Weights of a small mixture-of-experts language model, trained from scratch on English Wikipedia.
Size: 11 layers, width 96, vocabulary 1743, 2.41M parameters.
Below are experts of layer 3 (counted from 0) of a mixture-of-experts language model. Rows are named up (a neuron's input weights, with its number), down (a neuron's output weights, with its number) and show model dimensions 0-95. Each number is 128 + 32 x the weight over its row's rms, rounded and kept within 0 to 255.
Before each expert's rows: "gets" lists some tokens that make up at least twice as much of what it gets as of all text; "comes before" lists some tokens at least twice as common just after its tokens as in all text. This comes from a sample of Wikipedia text that the model never trained on. Tokens count by the router's weight.

# expert 6
gets: "s", "ing", "ed", "es", "ation", "ion"
comes before: " of", " in", " to", " and", ".", "s"
up0 [119  82 146  98 145 126  93 145 108  72 111 102 135 148 110 108  94  58 169 139 135  88 116  61 171 179 126 154 131  88 179 126 130 219  66 170 141 191 147 106 116 160 103  80 144 122 112 128 130 163 137  70 167 103 137 138 184 134 131 120 134 158 156 163 178 114 140 121 138 147 160 133  73 122 188 167 134 133 158 167  90 189 103 165 113 134 127 111 142 161 171 122  96 138 131 143]
down0 [158 143  71 132 206 118 111 149 164 126 156 131 137 158 150 105 130 137 157 104 109 130 112 132  99 149 153 170 126 136 133 133 132  91 131 127 164  86 151 150 130 108 113 188 180 138  37  91 147 188  77 173 130 130 182 192 133 122 145 103 133 120  99 121 137 154  93  89 117 176  60 158 107 101  69 108 115 185  98 119 185 152  83  72 119 138 167 187 114 125 150 110 126 114 160 134]
up1 [166 159  94 115 135 124 150 192  50 139 140 111 107 157 162  99 142 125 153 122 113 124 186 146 130 197 133 142  93  73  88  77 111 178  39 124 133 115 130 120 161 162 141  76 155 119  89 134 137 142 138 157  89 109 111 144 134 165 118 110 162 101 137 124 152 101 112  57 163 131 143 138 183 116 150 148  98  86 162 143 169 124 178 154 139 170 166 173  83 143 116 107  81  99  82 162]
down1 [ 76 142 147 135 128 167 148 129 144 193 132 129  96 104 191  98 131  84 145 121 179 123 141  91  93  81 167 129 146  77  79 144  62 185 165 187 135  95 131  52 158 175 144 168 172 151 105  84 147 129 182  90 120 113  85 145  76 143 105  97 115 125 167  96 130 141 141 135 141 127 152 136 113 159 116 108 169  90 101 155 156 102 145  67 129 114 172  78 148 143  91 161 129 126 151 152]
up2 [107 124  88 153 104 169 120 121  94 106 149  93 101 146 160 140 194 120 102  99 133 136 160 120 167 144 147  96 154  72 132  71  44 154 134 120  52 114 142 183 132 142 125 158 182 128 102  56 213 136 127 163 115 107  66 159 138 145 150 128 133 104  93 105  85 129 120 134 149 143 117  98  96  87 145 181  75 113 168 111  94 145 142 169 142 145 131 108 120 135  75 167 142 136  71 128]
down2 [134 151 155 116 167 100 124  98 142 114 155 180 150 183  78 143 140 160 111 171 136  68 199 174  74 120 145 129 155 132 110 151 103 103 153  64 124 127 116 117 109 186 131 139  92 102 148 119 174  94 122 111 170 158 189 108  85  46 163 155  81 132 102  85 105 170  88 153  96 128  93 152 162  79 108 135 155 124 111  99 165 141 135 133  86 136  84 110 119  88 170 102  88 117  95 102]
up3 [181 173  65 123 164 135 137 196 147 106 159 124 126 138 107 124 136  89 122  85  61 157  93 149 161 156 147 102  98  86 122 149  90 175 131 136 127 122  96 157 126 114 154  84 179  69 163 118 197  77 113 151 177 132 133 119 153 141 170 159 164 107 186 123 130 102 104  77  99  68 122 130  96 167 149 141 106  96 140  78  87 141  71 135 152 117  92  97 142 153 185 103 108 147 117 126]
down3 [124 149 141  63 174 118 134 112 114 159  65  50 152  99  92 117 129 109 135 128 106 168  79 136 140 170 120 104 120 119 168 129  92 176 181  74 128 119  98 182 163  93 104 147 144 142 113 103 109 104 242 131 137 125 103 142 170 101 178 134 143 112 124 132 121  97 155 145 154 116 154 175 130 163 143  77 150  65 122 102  58 160 107 163  98 113  88 111 139 122 161 130 142 156 165 149]
up4 [126 142 114 125 170 160 166  72 119 117 130 158 114 126 154 152  89 117 140 143 124 125 141 169  83  69 122 119 159  75 103 128 170  89  82 113 147 143 148 121 110 165 156  92  94 143 190 164 103 123  81 161 105 162 175 109 106  68 168  97 112 129  77 106 171  85 155 149 147 109 130 156 199 116 156 141 116  95 151 132 126 182 173 176 103 162 134 156  75  96  74 112  65 159 152  79]
down4 [161 137  63 205 147 142 113 137 108  88 130 144 135 131 158 134 153 181 152  95 100 108 115 105 149  94  84 107 116 193 148 173 167 128 139  89 122 146 145 122 146  93 110  81 147  61 151 134 146 131  83 119  58 118 158 125 131 126 108 135  86 223  99 137  80 141 173 115  74 114  79 138 156  74 181 181 119 137 130 100 148 140  65 152 105 113 132 151 149 140 100 105 131 107 167 155]

# expert 11
gets: "\n", " |", "|", ".", ")", "=="
comes before: "\n", "|", "-", " ", "==", " 0"
up0 [121  85 135 150  82 121 171 137 157 151  71 151 111  86 180 118 196 171  83 108 130  64 145  57 151  90 138 110 130 158 209 116 136 128 145 104 152 146 133 106  92 109 120 199 122 100 145 129 153  65 131 193  97 159 118 134 141  92 129 148 142 184 136 150 126 180 128 121 147 132 150  96 124 100 118 111 153 162 133  54 110 155 129 115  59 157 139 138  95 109 130 109 118 117 167 179]
down0 [103 161 167 101 165  67  86 112 150  98 154 162 123 212  85 141 123  77 137 173 164 147 171 166 116  88 177 131 150 133 121 111 191 139 157  68 172  66  98 124 145 106 164  92 113 160 158 124 124 150  78 172  87 130 176 127  77 101  95 144 114 135 105 124 164 102 150 197 142 118 109 165 113 155 177 123 161  99 125 134 178 157 116 109  81 120 104 131 141 138 148 144 114 124  84  99]
up1 [ 97 126 125  77 100  93 150 134 163 126  81 134  98 145 130 118 138 203  95 109 133 111  94 180 126 144  85 184  93 151 143 100 135 156 138 103  51  66 147 131  90 161 136 138 121 130 152 152 176 180  98 126 102 120 161 119 170  97  75 132 141 149  98 132 165 156 170 142  82 113 116 102 132  59  78 168 148 113 139 167  66 183 109 159  79  95 134 143 100 134  75 132 164  89 100 132]
down1 [149 172 122 204  81 107 110 155 101 111 159  98 159  83 136 107 124  71 150 143 118 127 164 137 149 129 115 126 152 109 146 139 140 150 152 148 147 128 119 185 173 164 106 174 183 153 135 140 134  81 134 132 172 143 146 134 165 171 128 146  51 196 178 136 163 142 138 179 189 177 124 124 112 132 104 156 152  84 129 163  85 126 126  67 160 115 142 148 119 154 150  74 120 201  98  78]
up2 [180 115 129  81 111 103  98 120 172 152 123  95 198 131 131 125 131 164 137 132  75 140 130 133  71 107 159 103 186 139 135 143 125 156 141 150  83 158 159 112 180  72 116  69  61  56 136 129 120 120 173  78 101 120 138 165 110 144 142 139 142 161  97 116 133 132 148  76 144 122 107 139 128 134 146 197 117  63  81 191 155 137  76  83 115 112 166 125 155 114 141 129  90 132 191 100]
down2 [138 140  99 145 138 202 153  96  92 105  82  59 116 111 142 103  98 101 121 165  60 140 145 154 169 120 138 125  78 148 141 139 103 139 130 162 125  99 135 168 122 133 114 119 123 166  93 143 175 113 161 117 132 194 108 134  92 127 116 133 155 169 131 102 199 115 107 126 185 120 165 134 185 136 176 173 164 125 184 144 106 118 133 143 143 171  90 194  68 138 117 154  65 175  98  81]
up3 [ 88 147 159  89  93 116 143 130 189  72 144  94 114 193 135 139 114 157 149 139  85 126 117 138  83 101 138 132  85 124 145  92 166 103  88 142 169 153 163 117 104 108 133 189 173 107 118 120 184 127 108 153 134 106 146 108  74 132 167 198 136  75  72  94 127  40 112 124  88  73 148 128 126 139 106 110 127 159 159  88 127 170  93 148 101 141 170 143 165 127 123 180  83 147 176 129]
down3 [121  99 132 121 137 145 154 122  47 126 141 104 115  54 125  74  83  99  89 145 149  89 159 105 116  95  80  83 127 113 160 169 113 160 178 116 141  65 158  69 112 125 161  68 127  92 142 178 145 121 113 124  91 158 118 106 142 168  95 103 124 187 172 168 118 194 129  93 148 118 130  87 137 116 126 131 123 136 123 164  92  62 111 124 202 128 163 134 149 194 129 120 127 155 148 139]
up4 [139 157 122 133 110 147 129 133 186 158 178 126 111 132 152 131  85 195 136 149  86 135 139 108  49 210 151 129 132 181 118  79 136 137  95 108  77  74 109 169 140  89 171 140 114  81 162 141 128  97 157 163  48 133 145 148 108 150 118 178 127 133 169  85 161 171 125 123 113 116 181 113 131 115  92  89 108  90 158 129 121 109 140  57  86 110 134 139 113 125 146 108  95  63 149 101]
down4 [129 156 137 128 107 105 170 122 100 189  69 105 176 139 102 110 117 127  90 104 175 100 138 161 168 138 100 105  72  73  89 102  92  72 167  94 136 160 134 189 141 134 116 122 161 108 131 109 153  93 152  90 128 105 152  40 142 143 172 145 113 156 125 171  80 148 142  91 138 134 154 106 179 155 180 127 141  55 173 146 161 142 165 102 113  77 156 141 124  67 132  93 146 121 147 114]

# expert 4
gets: " ", "4", "1", "5", "2", "3"
comes before: " |", "5", "4", "8", "3", "7"
up0 [115 122  62 116 113 110  61 121 117 129 162 128 167 150 105 120 107 106 172  72 108 144 122 147  77 104 148  50 140 140 183  95 147 158 111 111  96 139  95 137 127 121 141 132  88 100 154  86  88 192 168 138 120 115 104 149  68 121 154 127  92 193 103 135 188  73 149 143  78 152  89 139 128 130 191  93  91 116  90 122  94 131 199  97 122 136 154  91  95 130 156 164 130 173 155 122]
down0 [100 113 114 133 191 149 133 114 155 120 171 113 153 127 104 114 145  80 157 126 120 179 109 106 198 135 121 154 151 150 122 120 164  97 178 177 114 102 160 129 142 103 216 213 151 127 101  87 129 166 116 103 133 158 175 169 146 182 125 139 153  82 149 103 112 131 106 133 133 151 151 130 122  93 105 123 126 170 153  96 207  97 212 134 133 157 117 164 157  83 155 183 147 108 152 103]
up1 [111 139 146  89 127 164 131 109 130  82 162 137  98 181 150 108 112 120 167 105 173 148 180 157 134  88  97 103 142  94  32  53 124 107  67 128  93 158 131  89 163 140 177  92 148 149 171  78 142 119 149 163 127 145 120 121  94 161  91 140 111  98 125 103 129  83 115  96 161 150 168 174 173 119 153 118 108  66 114  98 124 100 131 134 118 142 105 202  82 156  94 118 110 180 161 105]
down1 [164 150 146 140 147  48 129  97  95  93 122 177 135 133  82 116 188 142  92 173 145 102 124 154 114 106 172  73 108 128 180 153 138  89 137 102 118 118 153 143 137  95 137 107 180 109 131 114  79 175  98 145 131 138 195  82 123  58 148  89  88 165 148 122 157 124 192 122 147 137 102 134  85 160 123 134 170 189 130 130 149  99 104 148  50 127 173 145 170 146 153 138 168 117 152  89]
up2 [ 79 136 134 122 134  99 152 146  83 169  87 109 123 152  80 134 155 158 118 141  86 168 142 102 105 150  77 112 137 169 139  87 138 117 137 136 124 105 201 159 170 206 117 188 153 130 180 125  84 124 157 176 141 122 125 118 117 146  92 119 118 164 109 122 135 133 177 156 125 111 155 113  69 106 164 160  92 116 159  44 103 118 158  93 157 133 156 157 133 154  75  61 173 105 178  85]
down2 [157 164 147 162 156  55 107 126 123  98 153 107 134  92 156 152  77 121 156 114 134 119 129 158 104 128 127 106 155 122 106 122 141 138  93 151 157 155  71 127  81  86 203 146  74 107 119 163 129 114  94 164  79  86  59 150 178 133 126 137 104 148 102 116 134 116 101 183 149 137  80  94 122 129 104 111 126  69 130 163  64 152 159 167 191 200 125 115 123 127 163 175 157 119  72 159]
up3 [129 105 101  94  78 163 157 128 177 169 137 175 144 101 129 143 137 154  72 109 166 170 138  76 140  90 153  80 137  86 115  84 166 170 120 127  92 123 152 126 133 183 150 132 146 155 103  75 147  89 144 152  95 156 136 131  85  84 168 134  86 128 123  81 103 109 211 178 152 151  92 162 152 117 113  79 121 186 118 135 124 108 156 164 161 108  69 165  70 173 102 113 154 125 156 128]
down3 [104 134 121 146 104 144  80 126 118 114  68 123 125 178  76 145 124 162 151 196 155 122 146 172  79  76 156 152 112 138 136 156 145 123 133  79  86 171 164 130 125 135  76 166 140 105 161 121  91 113  87 124 153 206 133 110 128  72  59 130 148 167 120 136  97 165  89 111 144 116 103 120 143 165 209 106 148 147 146 135 149 109 150  67 162 109 155 155 122 125 177 106 147 119 131  41]
up4 [125 142 151 144 138 135 113 142 105 112 121  84  79 107  89 173 113 100 142 113 110 155 164 172 141 131 125  66 147 132 120 124 204  75 142 162 134 166 173 110 166 153 134 110 111  96 148  70 152 105  99 111 167 153  45 106 174 131 152 117  85 131 116 161 138 103  89 176  82  90  81 158 127  91 127 110 136 181 109 101 102 114 104 169 129 230  70 163 130 155 121 171 122 123 145 105]
down4 [141  89  29 126 167 152  87 133 119 112 121 147 146  80 114 167 195  85 142  82 106  78  82 137 129  98 117 117 132 129 178 125 138 112 184 170 112  77 119  72 109 176 105 125 104  80 102 154  97 168 104 149 141 123  90 169  99 120  45  92 142 106 116  96 142 132 140 150 134 157 140 134 176 135 154 127 133 186 110 132 107  89 142 103 159 158 135 125 184  98  89 114 172 127 178 117]